Experts of a small language model.
Size: 10 layers, 92.9M parameters.
Training: a variant of Muon for the experts, 625M tokens, 4769 steps.
Below are experts of layer 4 (counted from 0) of a mixture-of-experts language model. Rows are named router (the router's row for the expert), up (a neuron's input weights, with its number) and show model dimensions 96-191. Each number is 128 + 24 x the weight over its row's rms, rounded and kept within 0 to 255.
After each expert's rows: "comes after" lists some tokens at least twice as common just before its tokens as in all text. This comes from a sample of Wikipedia text that the model never trained on. Tokens count by the router's weight.

# expert 42
router [103 108 122 119 140 108 139 151 105 116 124  81 163 171 139 165 121 131 121 149 107 144 116 156  93 111 142 117 146 122 139 129  92 111 151 111 135 131  91 151 112 123 142 114 126  90 159 136  98 126 103 161 174 132 114 132 151 101  97 131 111 133 148 112 147 103 129 130 116 106 131 185 129  88 143 134 105 110 150 167 138 139 123 155  70 161 112 157 143 101 153 110 106 101 147 110]
up0 [ 98 159 134 109 158 145 121 130 136 151 116 124 166 144 128 124 162 133 116 107 151  88 119 107  93 127 169 137 116 123 111 134  85 141 138 148 137 128 115 123  96  72 122 122 164  98  96 146 135 148 128 121 156 119 136 176 123 130 143 155 123 139 146 105 120 171 150 105 107 159 141 126  99 108 169 159  83 140 106 138 129 129 143 142 173 143  96 127 148 140 128 118  66 113 121 140]
comes after: " of", ",", " in", " the", ":", " and"

# expert 149
router [113 107  91 158  97 158 135 138 119 139 118 111 143 128 141 132 123 139  89 128 146 184 114 148 124 135 125 114 145 131 155 163 104 139 177  57 159 151  99  99 140  88 178 144 113 125 156 161 125 104 101 209 176 149 115 119 161 165 110 145 145 149 159  98 118 123 112 166 138 145 122 146 130 106 103 133 142 139 132 166 109 100 126 114 106 150 139 115 117  70 119  77 135  87 141  84]
up0 [109 126 102 147 166 126 108 131 103 120 113 149 156 143 163 142 141 127  95 116 129 112 115 145 133 131 133  82 152 136 130 103 130 141 131 133 104 178 142 114 120 131 158 126 115 142 108 151 124 171 135 178 144  87  99  94 149 117 100 105 146 146 114  71 132 107 155 109 113 115 155 129 109 114 122 181 116 110 139 132 141 141 105 140 145 105 175 136 160 127 135 180 120 103 111 139]
comes after: " l", " |", " L", " to", " fl", " sw"

# expert 92
router [139 132  90 142  77 150 169 147 119 112 108 126 136 130 150 113 102 114 105 118 126 136 123  83 111 143 176  81 118 149 134 157 122 145 172 128 138 138 101 102 107 116 168 151 136  91 177 179 156 149 124 167 144 101 121 100 160 104 112 166 117 144 136 126 122 156 166 101 158 131 116 122 143 109 120 130 155 138 120 164 123 116 147 102 114 122 107 109  81 107 128 118 138 103  99  96]
up1 [124 160 118 151 100 123  92 142 121 136  83 117 148 150 108 118  86 132 152 148 129 137 137 143 123 158 135 120 150 130  96 167 130 131 148  84 125 139  93 106 141 144 100 121 139 142 145 136 122 116 114 124 154 124  92 118 151  94 100 143  99 131  98 131  90 147  84 126 151  97 140 137 156 130 146 149 132 128 145  53 116 108 142 133 139 166 108 150 120  93 124 115 132 149 125 102]
comes after: " ", "10", "11", "12", "13", "_{"

# expert 144
router [ 72 115 109 162  87 105  89 143 111 123  95 141 132 164 156 133 124 117 121 111 134 127 121 151 112 131 145 121 127 134 149 164 112 165 133 117 129 203 129 134 130 138 132  95 165 128 164 142 106 124 124 193 114 106 124  97 134 132 130 165 134 120 171 142 137 139 160 123 110 119 104 153 108 137 114 143 123 137 117 137 147 111 124 137  76 133  96 137 128 138 121 110 126  93 115 132]
up0 [193 174 134 144 137 183  95 137 121 112 126 146 122 119 120 100 179 153 122  85 129 118 148 145 133 108 111 179 172 121 125  79 142  97 130 139 116 119 118 145 116 168 112 111 138 139 124 171  99 141  93 114 159 150 107 166 115 124 123 151  66 149  80 100 167 100 112 121 151 117 123 123 117 126  93 132  85 150 109 115 139 108  84 108 142  84 158 134 133 116 127 139 152 125 128  90]
comes after: " ", " (", " $", " −", " £", " +"

# expert 142
router [134  98  94 142 102 136 127 145 107  89 119 110 140 182 146 131 139 134 141 111 124 168  95  97 116 140 186  81 100 116 130 105 120 133 174 146 117 141 124 114 134 104 150 100 105  73 172 155 143 113  88 188 121 142 106 124 129 111 133 137 125 123 158  89 118 138 154 118 133 143 125 143 149 132  95 158 139 132 121 186 162 135 127 118 145 127 112 136 103 106 149  99 137 100 107 122]
up1 [132 118 134 137 143 138  88 156 135 169  98 113  83 131 141 148  92 178 122 148 152 128 149 151 130  83 147 163 121  82 148 103 101 135 124 129 157 121  88 130 130 125 140 133 131 114 129 112 153 170 154 105 104 124 115 118  64 118 155 141 119 116 173 126 124 135 139 116 145 132 123 125 112 140 136 157 119 136 112  72 106 150 111 152 119 146 117 131  80 131 107 146 119 148 170 159]
comes after: ".", "–", ",", "°", ":", "/"

# expert 96
router [131 112  94 143  84  71 121 153 109 123 109 104 130 143 174 130 121 134 129 124 112 141  66 146 111 183 149  91 131 137 118 149  94 152 144  86 131 168 105 109 135 116 133 106 144 129 169 103 111 135 150 158 111 121 108  96 113 110 116 162 157 112 134 123 116 122 121 105 133 129 135 169 122 114 127 134 183 134 156 178 128 129 156 120  79 191  93 145 142 108 153 119 137 121 105 135]
up1 [124 110 115 130 144 136 105 161 118 152 140 106 130 124 150 147 151 132 170  82 121 133 117 191 124 140 164 131 141 166 132 127 137 125 147 106 134 108 119  89 110 159 123 117 134 115 106  77 129 121  74 137  90 146 163 152 145 130  92 102 106 217 145 129 126 157 116 138 117 142 106 127 107 156 147 134 127 142 165 123 114 102 164 123 138 114 110 123 148 121 120 100  68 134 119 155]
comes after: " ", "–", " (", "^{", "/", " +"

# expert 21
router [ 89 127 146 147  91  70 127 128 132  69 144  98 147 157 132 151 115 142 110  99 146 143 119 157  87 117 124 141  97 124 174 135 128 138 151 135 149 140 120 157 138 113 148 120 112 102 147 129  95 117 115 148 182  98 150 169 147 171 133 127 143  79 127 158 120  86 143 147 141 126 119 151 106 128 113 122  98 118 174 167 104 134 150 146  94 200 100 135 141  90 140 128  97 113 129 116]
up0 [130 138 173 168 104 117 132 132 118 130 128 131 126 106 103 143 129 132 110 114 153 154 100 118 110 113 114 109 109 160 125 123 121 176 125  96 133 141 149 139 106 122 144 102 107  84 113 152 117 120 130 162 120 102  97 167 148 140 166 147  89 108 101 106 146 108 126 124  82  92 139 134 108 111  97 134 140 125 118 121 138 172  82 144 104 147 127 125 153 105 149 155 155 144 141  92]
comes after: " the", " a", " his", " The", "'s", "The"